{
  "num_attention_heads": 6,
  "norm": "layernorm",
  "attn_scale": 0.197,
  "learning_rate": 0.0103,
  "lr_head": 0.00904
}
Below are experts of layer 5 (counted from 0) of a mixture-of-experts language model. Rows are named router (the router's row for the expert), up (a neuron's input weights, with its number) and show model dimensions 0-191. Each number is 128 + 32 x the weight over its row's rms, rounded and kept within 0 to 255. Numbers have three digits each.
After each expert's rows: a language model's description of what the expert responds to. This comes from a sample of Wikipedia text that the model never trained on.

# expert 14
router:152140121132142130171130125137172147129157163128121150147147090162132119187155140165149110119154218203139160084151075151118133105120169131162177116098160132066138127140171174127132077104074130133075163118126142063114067137151171110103143181189126072119108141131150141067119118151138083143139138105080154074130064151097119138109168111070079120151163194099122126141108150100135146168129196169142157157129156122140122133087091185136148096125106096088091110134118148069143072173149145104139120066145081161116126210193150094144077167142098182136115145094125163106139146071102151154
up1:170121115135140199153126132141092162126130108146149139072142075128077097156094069157170171118159162129224107141158128116101141118094156120105200171130077165129132144125168166111117115122146136138157204060150116152106141141093103155137095173138133148110131160142138130115099078123135128103165146083128125091131077152150081179096158152023147082108102190110113135115108112139159109186115123169128173164158185135108085098130107106115138146167139100066108134153148114115094117170132127190144094071135168154156179132151120060116106131142097113112068122157127130111123233138082085123
up2:138129110108131064144144152176108171084176191112121161128098080149167176154156065129064084121109124116134088100115091096090167130154188154129173144125186143132174128176108150108107098133137127125055145146167100104126122152127112159107155114136127132082087145108181093083063107114175085144118101140134066158151059157103035110171173069130100145144115125152095131107125114150118169134145152157069193105138181069097120188102136147128164108126110087104118119147069106166158109160174135135122198162124140123137115129196119082162144166170091131100116114101123134134119127059159126130
up3:161156153150158125131133160153160178114162150139159223153107128181122156136104140163135089099103064111171144130172162104120141114163144107069094064102180188087101128115130125168084124100153138106133121098133120154074086097151074115120131134112079167049171148122129088122112114117111169155157111126121194097118102104115137155088117128136136128105182154119201077141116201123089181152173139078120123127106176120128127168127074156102120089115149128097083075150078151118163099156143085084185163079096123145134128145139170082083123129044124172142067146116181132158108158119098138162
It responds to: Function words, relative openers. Prepositions, relative words and opening parentheses linking phrases, such as which, where, that, as, and of in "one of the".

# expert 26
router:160161187134170121093067093123190133134165151072101043155202137124110120170171140162114129097147097149148172109101120160097066077108168162184158171085054159082112123109124123178108118081124101105106124141086166068115141131089127096105155123115134090103139151124175129109118128120166151118157127135132180154111122174055095119117158158123157082064166134086168105137076166086143146142134179101122112070125116118177139124137131121180201083180102116122160113145168146082106149124119115141114124132101084123089146159148129115146114169086132153189123144102133160161161147091037123137
up1:158052141149147143058114100170129128073157097105131120132130140117101138171087165160118140146183171121125156095079135154070126121114113121135148180117106159134076154119161124109080126128127122138126121141076106153103104111127125101161149203067082129133149188098153144122189164121144134143146157154110195136098143147093097112186082202113167126109122192094104084079101159133136124138079094093089155138161111101163185167073161152126135052157144138122129081180144111124149108114118118130099169158108198127113135101071186087163076130155089182113164121086083118061076161121142108152
up2:135166158141158075103100157080101118088121149089148105159155155152027138105142105108100090137182098150162137162125132119060120080139171107202120122096140162091169088161132102188131142110105076090121140147131126105126167156146166131149119080152088093124137161129098104098088134064163122128134156083114151160103149136125111062107171151112161068122161074100159171149107146081163115089151146091121138113061146104181178172136151065130103130201076125078163136088131156116100162092146129145108149117138119151141151147097155123139177137051125131164060160092111142186102136089103109074
up3:142163157141149128098193149112126102055162131128151082131150114093132129093140112135114121148149081176097131125075063139069120141067167158114134155113116127153138132106181167156137205099149064150097030126165092119127155140064143092133158126153116091128108103178151111070132129147181190075136155094121126114126161146072119138158173154174072056173178143172146145089122132135093115059098131152081122152111108088188149131102151091155113149178099131147181097132141097100167147146160164156087123154085072138121113155113056111108111137139106111128137148119176106167096121095122088167
It responds to: Inner word syllables. Short inner syllables of long or foreign words and names, such as stat-ut-ory, Sym-met-ric, Discont-in-uation, Schmeic-hel, plus number-separating spaces in tables.

# expert 63
router:126167133123145113114147066115143163137148137124074100076152114053113128166151131169088101086157124193131109113161120111129115145125132167171148151069129107109131140101173172184082086122095175124118132158102122112099160109160169092137123166118109059154165190162152102060148063119090075183170184114116154113120150181042112107098160152130128102146141133123100141186123142105145118124082129142166126149157180144147104141119124115164105141140134033095106100095161100035117084130077114178124131107200150135126105150154078150102089184179125099154137108103110176102145150109096142132
up1:120144098127140150122131063139132091161069166135107091159155194121134095159106023121051129162151087175108186080103139142169115141144131138154166145194162133134130188109140167117094151112150170077088200128123131107088120143122212132137185089100094076112145198090107148171092117183095161142162166147164133180065119128110131103135152123136116105133121113131150144160136116154124081076179114069138084120123152144091101142083148105159163143155104058093123130126135120058093158123119091144150135199142154122160114123161122096120092165116070119133099157111109178091148135115127149143
up2:163173176115085106110079117069127141122044172124115057115183144126150112103182101150092063110132121141136096141121151151123132120099114095177143142130141096100110125099132113099087108066085151160203100181101170094156139132147119073196169094088204095156125149142165098132085080143113087148148063117108191149098121115103158134092115124128114124122150148112106170115114159098122184101122122116112147123122178136106149145205122208146158160134066090131159114085185185067119160125159136177097154082126097148106158097108135137138129153153110125142127139151135161117138085078119203129
up3:115121087091125140108088168154122128227119144104112108083055058102157115115133051115157098123105160128148105092100151122087086120142163154082148116118109129125092134104127148093143092109100093110097088164061123144101073120133117123074173094142185076114122194148076204148150063143126120142186165191170113118131149100162153128110123184118094070099113088133103087112151214124122100186135152106094163113142086205111168147082110134146138167174118138132118115102140109153111121154158133145146103154103148106121211123127127164087107178101151150131143180147180162140147127136110126115
It responds to: Name starts and pieces. Opening pieces of personal names and words, such as R·ob in Robinson, Re in Reid, De, Michael, David, Jeff, and Neb·raska.

# expert 41
router:160132183154119114133088138188139101076184129137111163129169071133162112137132104086133098127153166178142166131118096143160090151142143172167134141155096137050121106152148184180154114076152070177120154124089135104095145111133167129138190147144129114112157171144153113078163152094086144145175114117140174107114115146077113121130178124119127130113112159071118141148138110093147168141010161125084147169170117097156141123045112180146170110108101134122155129141105192100138108207085091101092104105163101144099101128147075058113146139091097141144107092100136090125148161077071172099
up0:127164150118154078150082133114059120139167169123116172148167180115137160098111077100096127105134123119245128095127079093126097203095130148175135121121077057079132099154139154231147132163161076132074134130130102150147200130124085173145157157133150110169147112101094123090150135127152132120199130093136121140140116146118093105150197174186110115079175099152139120171144128119117149174121129105128086142113065140111144121082112118061118099168049122112136140148072118064143112155151175123119140094109120095118081125136084103129122115163137080191117116114146141160131106098131142141
up1:135134112148164104180117128204119142176077131139126107162089183097181072104074157123143097162192118060176167119107120157172167164136152169126126117136085106055130112133126129108124124120156131132109141108130133157079134089134180116181174109131099142107136088154127145091178087107159111087138123100109126145139137157192134194197139130079087145100119166116084158112143141116190132154083164107160119096178092110141115061069113132130127108152082102121139108193125172153192095085137083087150081143109167182105078074144072155132143133107099112133122119073201144127123155095125118098
up2:114132103120153143162145133132107160205081191142149157186103089142136159136166136074062118137168164128105096077179093143146111128082089128148185099117102170179154135141143092133180122089120170129099154126139097143074063109104215119064108156149139084078123118125122147136108071147094090123131103086190123142166111121147101130178140143149114112195111113132072091170079168091117194119139135128134130133132160160150093187098134145132143127142122099128121100141102170142121115116132164152140129191159063123122151153087070130067120091193092111113156169110088149113106093076122104205
It responds to: Coordinate slashes, prepositions. The slash and digits in geographic coordinate strings like 39°N / 39.7, plus prepositions and linking words such as of, into, became.

# expert 39
router:188144205193115109168117152173158167087138176111151140122121112175115116206081114179151087115111164144175135096175162109144106119094171141096172171117055116097146100114159154123137131144113071111038165097112158064099148124120133145138166131161140067083148163173171143095121120087107130116121128132090176098077122199102119113099157147108089087151126139105075124117104154103149113166123198129138114149127192131117095146115126138136187091120145111103091123113087154081113085124128104128146073105119113166080102154141083156130091169119097125155073080072104160101143154118057134123
up1:144114137144143116176103138096129102081138136085192131090175159153125114150155061094087118144142171138100188159139183141096168124180108134115112127109172168110203134103163147067079161127136119070085060180158093103151108124137157093090099110091126129096197163153072124116126086150123118150157108055145103169099108128109159133112133182173153119166150166156106118149144138088098130170124115100129139134106135136132096177128142092167143234153138142121064088123155135091149093141145101096091174195132147133090036141131088136149115118130114180105128097128133073166121126186094092118
up2:172193178159077094140121135097078124076149154132110172124160156156120096120087185210142155117111116156173134129185189123098148121134196149133105117121107151034144088118109109150168119115168089113111127089184160148133140177086178119092156111118127162136112096151159133125095139073141157109118087112098157151134115152105152125107167163132125061092116124165089157197149119140144115149127116141103141172166138172110101081121151150138150112083121108116168130114081142083050124162092101070147178130142128139093124078110095127096130098112080114175133128113123100078114240104077162087
up3:119167155136153181140136152101101133130156150143123094155118142143067144102061156130120082181143171123119150026108110127109076173179160136126106136067113162121150125083118118100185141083158123153143215127131171191127155095130132096150136137123110154155126107157086196144115087079152137160094154029113115169136173101118099153094136169118055135190086108096134174143145150178162127109150143165133124129125075103137109100105132155173138119121089156105117151137116161097074150108127075144117118119146128147040133120081111098133172138141133108176139160080083104201126143063148146103
It responds to: Prepositions and conjunctions. Prepositions and linking words after nouns or verbs, like in, of, with, for, against, and "to" in "may refer to".

# expert 15
router:148186117086171126147140116140122191090115191093095149164194072127109073189079114142096106146168156146117156116105147141149126107071156145160151159173133164065147063128151119117127138113075168109085163117115113081115070163144122093122132188146136104078106137121153151092144100166139078131168156171147114064132105188054099146071168158144112088108131158077119107149093103118148158167069144126136094129120168129135136195140124189101156102139098101104098127117139161149165142169150149182107109087096091181080086139117116079132122170142150175157123106101127135091130130136049082117
up0:132145158071124113097061093087153184132147145104151161087128132095132091165109148089142109184119052165172095105151175081109124106148171060183175113139129165089051113105115120094167141100118119092087138152112112107089130155163081107168134119165136143139109161092195086169144120141170111079152142106112104094181110115093095195087173127158077066157105164122165070168133097120135087106126152091154103081194180140152176150150132154106151132157103159144134123087119083123145147118117087139158175100135104181143105084111140094117163112152160125155134141093056156120165106132122088173
up1:123125115079130104181118138158198125154110193117189129176125125159162075132140171139100079092130086096159135135148179119127112176121118168132145073095095125144197108109152123138116149147122145135048146093121167156095155150074115112111107135089151075101140116133155161166107121133195095178084101115133147095176129112041126172062135096166134113163167106102130134068134120160157109117080103168137104034109195150178147173109122126157129159156147125093088114133098169167125060131086103172133122173105123183122082122175135119149099092109125180091102093130169090117101116114090137147
up2:149138132075123121146096107160152089134200130195081100117123113142141156137114156132137149146189187111094066209138154118109149167100126117158101193118118148120122106111128164189146083103100139153076152131097140128125165105119140154157111106164156090132073083114130089178107096136113126146187113164114087053119154148099114155119161126152118071116154128075156125103098077083107118084120124128125095127097217152212121182148165137109128152184133160134129116113134174107124147099128241183180121130089181121138185106130120108114102105149114125190150119124100133128091062116092101128
It responds to: Quantities and digits. Number words and quantifiers like two, several, many, few, plus digits inside scores, years and counts in sports-season text.

# expert 4
router:200173219120158176136076134169171154088134102085107137139127103123094123168135124156151137112166169131139198081155149154075108116131147130118155147098086174105131105100143148176069088162138060165115126095123118101088127171069134145118164110105126139089178142105105123097103128112131136143129132156148166120080159191090085129105129152104121123088229137111106128113084141155130132171139140106117140088201122133132124138136088102106179093144130115116113086117088078089141110142082100099139101119128167135133158111177108095133084141093119194183122075078188156150192173063095101087
up1:106167182105151142094161131144142115135132165118082140142096013114098153102066108132138068096123166128168115124144111158106158087127097109160115115103154139097143151161186139139109042089095121103137119130154183106094105142071163137099137159154169121100168136154089156069099134067108087146165184132137180131080186140108086150095115135210093125091174159168148139124117173145194089165152138200118127095182132186124116123136105103131137064151140146109103114098083098117147074089151150128134144118161171190111164117180129148176103134166146145139126098090162121088165153140105107123
up2:174118182148172192064115157166048142123101158137084092166132125122118126121144111167161155188113170133118134164139133178111160097121126122158098164109120185119040149131190174188093148092077119142201102114132115157088091171128137154168156086086120145119160132109129108077081110132125130132113098177155120062084102143109116149176100154057129136107202115119115126105109155123114186160122180102135167146155066122155076124157103068141165143132106109150096121140149098107173114127123170214144097130118139156121121088136094112157071125118124165163111116160156126145162131056145124083
up3:153148111123215141171096104174116175086138043103163139105088166102162038152142101141095164137157089137129120125123169175115126100137129141129059170090126123092061141150124158130109145212096100168110156097104108129133125109100172122155141099111160118152117143132160100090056134139138155123108165122156125117137161110086159180122083117090168227133182125158161148067110121134099131154120127113139102120157102169136121148096127110131120095139085103135105098109103204143086142128137134105125085141181095056145117122098140136130124110086128117182102117151211138097206205119122114098
It responds to: Mid-word scientific fragments. Inner or final pieces of longer technical words like photovol-ta-ics, nematocy-st-s, -ology, -idae, plus spaces before numbers.

# expert 43
router:208147187123135121150098125132112151070125148136102100075168129157166075136158110136147073131140135154152195114122137143151119129099149185178145184146094154051136110104135176139136154149095134132046180128146112089111137134118141091126128138113152129113150158169195099065137121164103097146144122142075174063093090151103068143102203158064110110101164164075067143182065144081139145170107157129113124125176144085130091184096094130165121097174109104096158092132102142128140118145154130118115130078122106176170151142123117122165141135090091127198105118073100199133123147132117147147
up1:142108110146155126123107148152116147080141127214124079135128102103095165155147088125116167153115130146131146106078171193152136106172171115140163137145092091106124132119158145133124141147084118112134162032099148127134140220145127169128115116102204118153116119098099086113134106160070112143043175107132155147128109108122122097138135157104165103183090144090111116171143139149126081159148146174136081120164121097127181132137086091238127125110147171091122096092128162147096080133141099206094142135148130128071174072087151086138138133148108112095138111089178167137078099117190062087
up2:111109096158134127119127125195143171090072124172121165172132108139102143173083081191127160166186158134059154150160136146058067108080186178099132142058161151071158112095137163076094138132097171154081126136128180089093109170127125054148127143125138088068217133143092108072137139097172074116132189141125129107156109187071147135133136084115077094131176152150130143149153086136096122151128172108152057150111123144142088155148107139095188089132093132078146123143133133136107109129096096140143113110157154135145135158152160144128143156119112133187130132083161126124129188116124081147
up3:074112113149109118173137089133136194123206154145183138128117082081156115143120083157167143157162094127099174122179113194133131131117144110199177051145075129071126144139158137114165076142132154165090131160117103104128135166149125098129089158121158141102114096043116106186132135099167078110129110112139137152094185131108093145162151112106084105139122113176075160141053123082138122128120089142118097096113152075105154156084093141122145138101113102085189154109114146188124102077122143083140143147128163107130095165078164155125230151078084137189171146124121105124120109106138080125
It responds to: Sentence and row ends. Periods, quote-periods and table row-end bars with line breaks, plus middle year digits like 1-9-75; also the w in Milwaukee.

# expert 61
router:150128151158153080187099158158122174117137172112108078123142082133128078183101127146094088116148171163175175067128144159144080077113158186110174128147143176114129109057151170166140119117066120182119140133126133075116126065110162098109162105153137095104139172121173128068098100144153106144153150097078188106128078178119097133100193137093129114107114161071057131155110120097161184202138151108162084141126184140174163150103120170149157105194108072104114118134133132136078120188132125145111092105141115178149128146145093133125145186140116131189088102129093167120166148106115112144
up0:147144095117154134127156102186143127134116165071098135065182110173136094153127121125157156139151123108162131101104126154151146138110116156167204120130107163090130114150113201144126131087087123132100214095182117125158162157109062156101117137160181095098120141139146119114097126153085133127101144080092166141109128092099088142134108096103093088134154128129084131139087106073075160135160107140116150172089171130115106117139120103208138140153074094061158121123118148118152125159102102116099199156176080183109201158140124068159117233144063115087145132103120104173146120149059172099
up1:157136115092174183203138151160114135069151137109140156094146159130159140136101052146115146153097164131155133168094125148075158115088110145102113071125179152062163112131139129175112086133104097070122117118154089082134132117074158135152101073126163102105136133120121149115111104198102094119136128069140109064174144154124170101112109151147136113104185177200115108112102141162170133137125144090070102124051105136184144168198102050163166096087063109105090076147140128102114113154102146087131146116134147125128146100134145172135182115143086102150122062114145100179158157140101106192
up2:164127197124120138100104117103176213122109162106135105111110179122149085145169089124131064088139146156083170154094136172114124158078109180127136125098127125137145133134157176175119089100127155109100166124208077139116202175144173107183132107143155191110134121135163065029187105099139126136182171165139150101130120163122058160135127132057120141132150144115157109149130129099134145146137172108092065080127126073166137172099117113137161160179137108104078111095137096122045119118149132162156135095120147152165096148146079133110134120104108098184070115166105121140085085116118119129
It responds to: Prepositions before dates. in, at, with, commas and month names ahead of numbers or dates, and digits inside years and coordinates, like 13 and 14 June 1945.

# expert 44
router:179129172170111097148110152154144111078145179145141144110124121126129100187098084132114085137160153182180110068082125061151137144132228176140173169105103144105192129079169155140171067153114075158091157115136137075117157116121171110108155122131126139109129132099164048129127131120093088118108163153125138118076109177115105107122153159120060116090124121109084159149093159150076139159134155108157066084133163123157135160085090157098194083117136094111128099134122093087114098146110131169140111108138086166111141109166057104118155151161083133183091153084167131070138138065108107096
up0:185145209154114110134117128142145115117119112175135192082144091101113145124159064118152059096124118169138111083087123149136176092162154169118140127042095132116128089104138121113186051147106144129071092165096136105156117156119115192101197160120129168128146134097114131104156154133096209118162087146120180105109115115139108150132125122114111069058156132110110144135138129109048136149158106148069131144187134176120119105149088159115174127177139151148106092132099147175149118129110164057132066097088119130186149147135095085149135083144052175142167164149153151112158152089102143144
up1:186055127165143121167120167118117092092100128160176135163105137131127155137042119157110112126130085120128142181149129103131139118056127138105127148046079098120141113120158126104158092122142073159133103087130131147145156136098138126085122152171188136168134149103119044106130112139132115127090116118145131141124108139072093098167202093125113130173128102141132121209100114094087139200112187147136038141124133108102140118088153163187152196145114057072195162112134152193082097166121139154160125128118125088065102101150157117118117123122129151110159146149194104130096162152143121190
up2:159139167122185127080149167103059109143085120138128172103112190129121134189123144076090126131088105170150163115126029120123132113150146173118147116141089178045165110141119097112199041197125109088066137125172173119115112131111088098108186133095071153124159132064164156114124131130124118103142130120126132131138135133143106106081147147140153116100117104138075124120131149183107117119093150102155150099138099155135147153144130153168157111132196171155165074076136089166127134117136106138068140168102170100113178129137050088174136125147085147136176138131096178115121103066074143077
It responds to: Ordinals and sports tables. Ordinal words and suffixes like first, second, 2nd, 3rd, and word pieces in sports results tables about cups, seasons and clubs.

# expert 34
router:213189172131105073108101101090120141126163170078117136132209137116121103201146031136116125118169127168155201086135142146149090123088181146208135140119124134114169136134113129108173101113103109132079124139118145081090165112084131165167179128093115087125166170159140107108139152152139100130102080113115170138077098139106134162110134143090088094131135100152080128186127135144138159167134148137156076106118156143127128138102091138134137091134037139108148130138176137102111167160079118143145134093123153127121116128112086087047165140129085106134133112094099120102211197123054150107
up1:171191144127104112100122164143120164135137081139140081181194143102093132153095098183118135126116138121193162194145151123107074074074167094144115141084143102134180132126070104133132139141050155125128115162134170119127164128098156148159158127047110101124157102170183164105152095178171113122140120147084158089096092107111169165149128137157135134116123114133114158168129130135127130163177181125112075141118115154148122103087106128130106106086105088124100066150164162112096099113107124125157125094068172061147124100100108107093169115126110082178125085077126111122221217092066155096
up2:157205147161143120184157171197153100084123138129169156164075079135081191184100063108109104172151129139133146141109098102146132097140179145120089116115081129145163171103102107096136079105129140188105126120146132107188113124113175105130144116108148163092155145141107146157167102159182177125099131142156115161121127138086087095091108172140111187120110072126164151113115156196125114144088090067133105094110171108172109173100067022140095129122165105087126090117062185123141113138119121096112114160103128091092127112197114144139132107134102053186142131155097110150138141093118118095
up3:109114173161088162145158124059148137136191156103065197145141107181116085137125092165085122109086107148149176040110149087095131046118082139137119102108149119109146111159162118118121118159096095142118098162156153085109116152065121133091124130156129117090151136157123130149052125128132102089120068058138132111134089185118192192140125151121138124093144159174121116144125210127132096150140152115138150175185129168134108139099101159143084084142121166100184155115111189165129102169067092105093153154117149160082135141136119143110143127117013121114157123121095086124151139163123166091
It responds to: Inner name fragments, prepositions. Middle pieces of foreign or compound names like Salern-it-ana, Eind-h-oven, the prepositions of, in, from, and line breaks in lists.

# expert 22
router:195108159118140103181135094133113214138127196121114136084207100122119121141152110102057136116134150109125162104118124114121162103129122116161155127119101110132148123116153132159114083105063156150109168064189134118108109125163149124089124156147125098153120170127141036106100083108126108166202106105150186065055102161106073187142159134090119138136151078113076099133093145090109141138094137153143145150164148075156066132150116158117166115171109075119124130108120148082159129191091147130126103148158095168131128167107056086128100158142133159169081127142102162121170147105073158205
up0:125071183180125086117080138147083108115130112152105098116097107098149118164156115178104163183067143191171160126071139154085143131125140161132118205151118123199101091128127136126129113100118090098165173090206146111130105163139050179073106148094129111080171143094156107088170104117135117117137104142152129150109159123168147116145152126074134148111088077081064125106068149171128165147090126164099140089123149092063106148174118167150187162140104126188176135087138165089177103163113086122124117176173098148136112143151088134135130169141088157152134060120141154184138119128105088151
up1:133105162131147092149094191134123176115190151182118184088122109134113151153170146067087106153131149091175126144158071161175106110132118164098132109170096120117150163132098172111101070110124081117095096113139135110122112135138140127089122196113074093155113145119155073161120079191114073175120090173119096101082122152139097140175140156118120129098130107124131067139097176142133120148158149076112071117117165141142123173106139152086110146165114049128111176122088144060116172118162171079129114177147135054175132177078094121121091131145123170151155133135143086197143195169116184164
up2:172120164119112119171121071184141118150148120173114132096098048114140108123186070162137134137134166103185121147178121089153178126106077146106131079117098142117108130129137149134197075127090154133110102126144082082158108234150131118069133166104138096029124142185090129124139091150134125145108131077133161106100117150124110191163100102101125134175122055129103126150147100172165177144094070088128153107124166162115121134194101088125160144184145115118111134137063136166123134125133160122138089231182117138095113114129060121124113136109153142132116141103139093096147089074121143152
It responds to: Pronouns and function words. Pronouns and common function words in running prose, especially object it after a verb or preposition, also he, she, this, all, only.

# expert 12
router:178162142161139179205146149125168166104133165110122102176168108143151084139180137104115119106165120174201179085122104100135092099089150156117153158124118123119160094109123197169130093086103122151103163101134104086073103113103139133113119143188170093104132134152169138113145094126095100133193149056080129086063119159131125170081148140130117067140174155109074121140112136104105180159120133186091148129166146176135154129138107132186130083130129097124107091134098108121123096149065112190098111071177146179144094159099147078106170144088130116162058128085100168098176149165105084148
up1:124115155197117100148103136144112158115152152149138183084067143171136092148058109102122123190136100181150102122149083150128083062142165120134165134139129144130092134121132161083186116151128072168125113102140118151091150116094161126172113071168135095063158164131120166106129115154140109181125152113101140059184105131173122188086145091115156169108160149128159125115132123136107108229106159080073085145161087166154153134109114105154137088168153168101113071126117152063113146141104099161100144075117106171115085198164124125139066127104134113127168142078084111123119173189103092174
up2:152105139073159124167109165150122105126111114101139129137108100158142125149149117110118134117116116192128069086173162181101118088107179165146128099163074099103131127097051119127083141120127114152090116185145064093134120165111173136137086123182094088212104129098154124146055119112128177175146058073139132106149109183097168168095170164137125108155153189115181155116155104178156162168044144131094136140141104147169140162141129125170155068065124109137128132188109052132166119127078148079150132136143153146119131141143150102145107224131092124167134100120146162103084103152147126110
up3:160156091130197054206144072117182150118117144065100148150108156065191098145108084062117105100135124074177086096119102135122117118064159168126092112128175136066104118117140147107108116177156165080147076164097106158165103150116145144115128138085123096122128144141117107100146099162165140153139159098156133172111102170111155126108136127176114110154084159128095105236119124115057182142190157113141127124130136136132180163109140153144154148120140115131215097157155129121145066119125160131137150126172089159123156091183127089137131106106132084128113068094180121094198145121128129129
It responds to: Prepositions after nouns. Prepositions and conjunctions such as of, to, in, from, chiefly after nouns, notably Species of in taxonomy stub headers.

# expert 58
router:169183113148149092122102079178119198129137188082165091128135136151138081182133136170087085117194107116125135040135093116135115137109153143123177145149113190088153056091185116194140140109127073145074173095139108153103109147092138113167191156104129124137121118142147075057120130113123109126157124140140184094063117185096125170110154169090108121131102144121074133145088173111112140128124125130102126095109183137110101181070050155114143144151089146105132089123100151153093112153133106123106117168135167186114115152185104096134147173121079153135084147132151189085130141128089087156
up0:117143089096114154097118155150082136166078152122192099078160144182147100230177160143080151139157083161127114137151101110167093113162140147115114154086090118161152080055121126091145146076120142094131128138195175195084163104052116082147169131097113123139152141139128131114149145138149091122107149099133124084146139115103088136111156175143143149136149149101129067135214121162122137142173137129087177083107165114134155151068094125165148125124139141080113133127104157169095162056180098133090164126116169123114115120164142095144152083051145138136129145116085123050191128144121120190
up1:182125086121125137113141078138186174126121146068086138134142105119044135143105098125109124172089115135110136140105098146152067109123110124099149128072202120081110108101203148103111139123172157121120172121098148125139145170126157087126160086138125157137115093132158090122102088168156080077164147181191134115139113122109159118087110156142099108098153153110134172115104158054148151092158150105129061119150096168121194147084160151127167077150096129151110096167147103152135111133212103148132102123109172062154141078123152121116187176118200079210139088070139099096167158113112153112
up2:141127076149124148119096085141149134152132114081089202146161184186159081142186158227092139137158159172128153089092136137132145121117176136088145101145086186113141116099137127163162126109093144076149135134156088151138117064102106193137146104102133161125140127147119126094108112130162107122102090102215093109079092182123089168101189119085113180124117106116108122126139130080142121071146134135124150139150219122108161170047134110049123134101140098095140102134081166124109075120138093116107187141121114110085081109154150050162127150131108138122125169140134143110150119143114046152
It responds to: Digits in dates. Final digits of years and dates, such as 198-5, 202-0, and month names and century in date phrases.

# expert 45
router:163171171114133112123097136100153111082153175131089126102150045133124063170143073149119084101143123166162169082112136139180082108071153151123202148158090143089134098072167131136158157134075154140097168090137121104129138120093182076146143157162110093112138148144133125061126106118128125140120125102117150102089112152073095136063215157099116065088135163115108146147057142128143169149095201141154111116167155123154125155123094166158143085167068110085119132145109132075124100166097129162103112119112106156143184121133103136068110177126127122189105083090064179126152152099085111123
up1:111141161123182138219112196146106091149124236099091103154141062148093148064171107053119107131114145120148125099096171118140137124096061115108149209178097134064091157128155075101132114148115146094122163156151126145143093137159166105117141182200131109101111132132066124113125109164146133137088179129146151134134116131136078162122131086105114108162159114105181066145112117086124121126135156110145122109164095106109133153107159145167073119095100102115164138119195116099123117115128220116088080102118178118151091133185165101150122140089131145180141091157092105097150118145161096086
up2:143105196137141165159107158126135185168129110153060123148151143106083049130119176103103186108174204133130090068170098103190072100067106159107094183145113116121153139171121129116143143137107107146223135089133188178114078131125132128176114114138152181073159174128166146105147151137171125111136129110107128096124168147103080150117202155066108103115175096082127142139095126125127103157130132102126102102133189105133138183163129130158116130151094096091156132069143167125086124123139106203073088121120148091125121116103072121101128143144119080071129103140161152094128107101186095134
up3:166063186143080116162122146134145171111089137165133144152157127118181143134089075164141109065070180136128106092088101116106117083140163115118153204134104144118156156126185163146135153122121097122135124102107115112144178169109115132143181117136114089092234161133132087093144083160148098174124090096141087138174130069143099131101138139087139119184123077095077104130078127124108111140100110169124178121177106139114064146093145165197081174104096112136186112131143166076096151130146160117107116163104168137189138121122093064118091131148144170189133160134090167092075155116143101173
It responds to: Year digits, word continuations. Digits in the middle of years and dates like 19'9'5 or 20'1'8, plus word endings such as ales in coalesced or iting in citing.

# expert 27
router:148150190130182078167033070174148161124158141107121110134099121122085068152106140114105093157146114160150118124154115146121102129094112192147154160182080160091139076135190107146090166135152092148103123136128144082121106122140130126169176107155189089115145161130124141059129173092141135137132169078134174125095164136098118069146154111131118084122174128051163138131064128112155162116087158133152123095129105101165079173109108206178124093167060102137136143155139166073104076147128186134098090139142098140128120187160127136125140195109137148157058074129118145121180133120112110109
up0:118092143112076123112123093121162179065085121136132124106098059169145151155141088120123032138092093140149136104085138106138119156112157079129133157240154119138100144136214188123105131117158136128168088140138162095141145124159097133151099122181146186067126175228181082067150162141139092137156089117071104156098152139184138132134073125091104134155184110111123119128158154070148143132104163092110138145127130108127073106119111229093171145107088100106154184142146147117142130121103082086112124145091097128077120096129155147142097131131127104158104096145136128108127159123102168134
up1:138141207195140163153096138183144137086145119130122159132068149136153079124102136156154123107093090086126127104088065125141087154107088180094125151146126132050127119137110110121107139191140127117198090099145129115122106114170095128125174109134151107114118140123104154098140111100160144073164125043086144125079108150131076102164214124105178095118138190090179102179107143092197116127106142114096090132157084061155127151077093174125148148125034136117114189150123142127149085173166128128089149132150106098196132141125173092151135158102162108110073134104134171133146092141106118092
up2:207158109118113151099103111164122103080158166114147152126108136056101154156130119127151120161063060107075165116135094105146131157085036177132129178078093112078134113142136118152113135173114160175130086126172145125142142129176179156154156110205147177144101145122129153120090123093109125098129143074146127082096131122155111167129122104194103122072093142070184127149131123106164128113140180196148088184166183107145136163103147147164101085162088091146118153087176147065123132151159175068139127125110170092113111093106174121131124137150103142071186113146139115198132121092100136105
It responds to: Word-internal fragments, prefixes. Mid-word pieces like ac, ab, um in tobacco or capabilities, plus prefix-like words non, via, high, low, based, and math symbols ±, +.

# expert 52
router:189199154142094099140127131145125157147138135096164103154158153109186075145093091144132122132162148176138169080108108147126107116109143165161162123104138138088130102125148163128141095131062118150067184097114188112128164099104196145156166155144105165128195184149176064119187092103156095127141128095085142125095151144100123217079116153112135073111110121130071115115109144117054137166109203154131103082162131137132159164138103086156150093122120108125141141141199093136098127163098166145091100128141112150089151156137053125108136160120072116167152149107072122102189200096106144148
up1:176174181139149123119125101118102173120146097098123174154156134135076128158151077158121100158141193149165169130138130127121120085048179119128197152085112130094157158120091131198144168062126110165086180145149122173103124087147139130119140155139116157042184116137146123117132152116126153163128164098085176114085120102132105125162179217080073081082183143138052094152082211153113114166064165088131099100134155154155095107145117172123138122129141092106122097136083129099137128129165146154087082130080160154151104139117120072142122134128112187142072138098139149107160129136102112125
up2:115151059123134127138146119173092115104134170175157127094144128173166058090155062120169177134119120090147115101140095190131080151079136214162098129084116148125196148155115159142169107076121094147055151144132129076151116152146167188126139080140187165108133178102175108150111079162108106127142099153133050153153156087134145162074184140111133112132106147191177122076139187103109114156118157120114145104111129153121155131127141071160095136158099103085128138108125121136112091125099137145124074101089104179097182150099125088165178065128099057107110135153111134141164122129088088144
up3:156119188142097150123138152135176067115142087169118087168076164130147132126132020126095186115190184146114160138141126181138118140124118138135130234059142133109143126134133149153060122149123131198122151122164108106114129152084145175147153097111158143122154161138102095151173107158087114087183142090176104141075152117126138157186120082144116133114116154099090096130126097135158148132168084081104094104203081130119117142117161130100169134120072154065142103147143159119123070088109062108145116142131178145069135162112118115121155079142142122139135156126107112092102034083096110138
It responds to: Personal name fragments. Inner and final pieces of personal and place names in lists and tables, like Din-en, D-er-rick, Wehrshaus-en, plus line breaks and list dashes.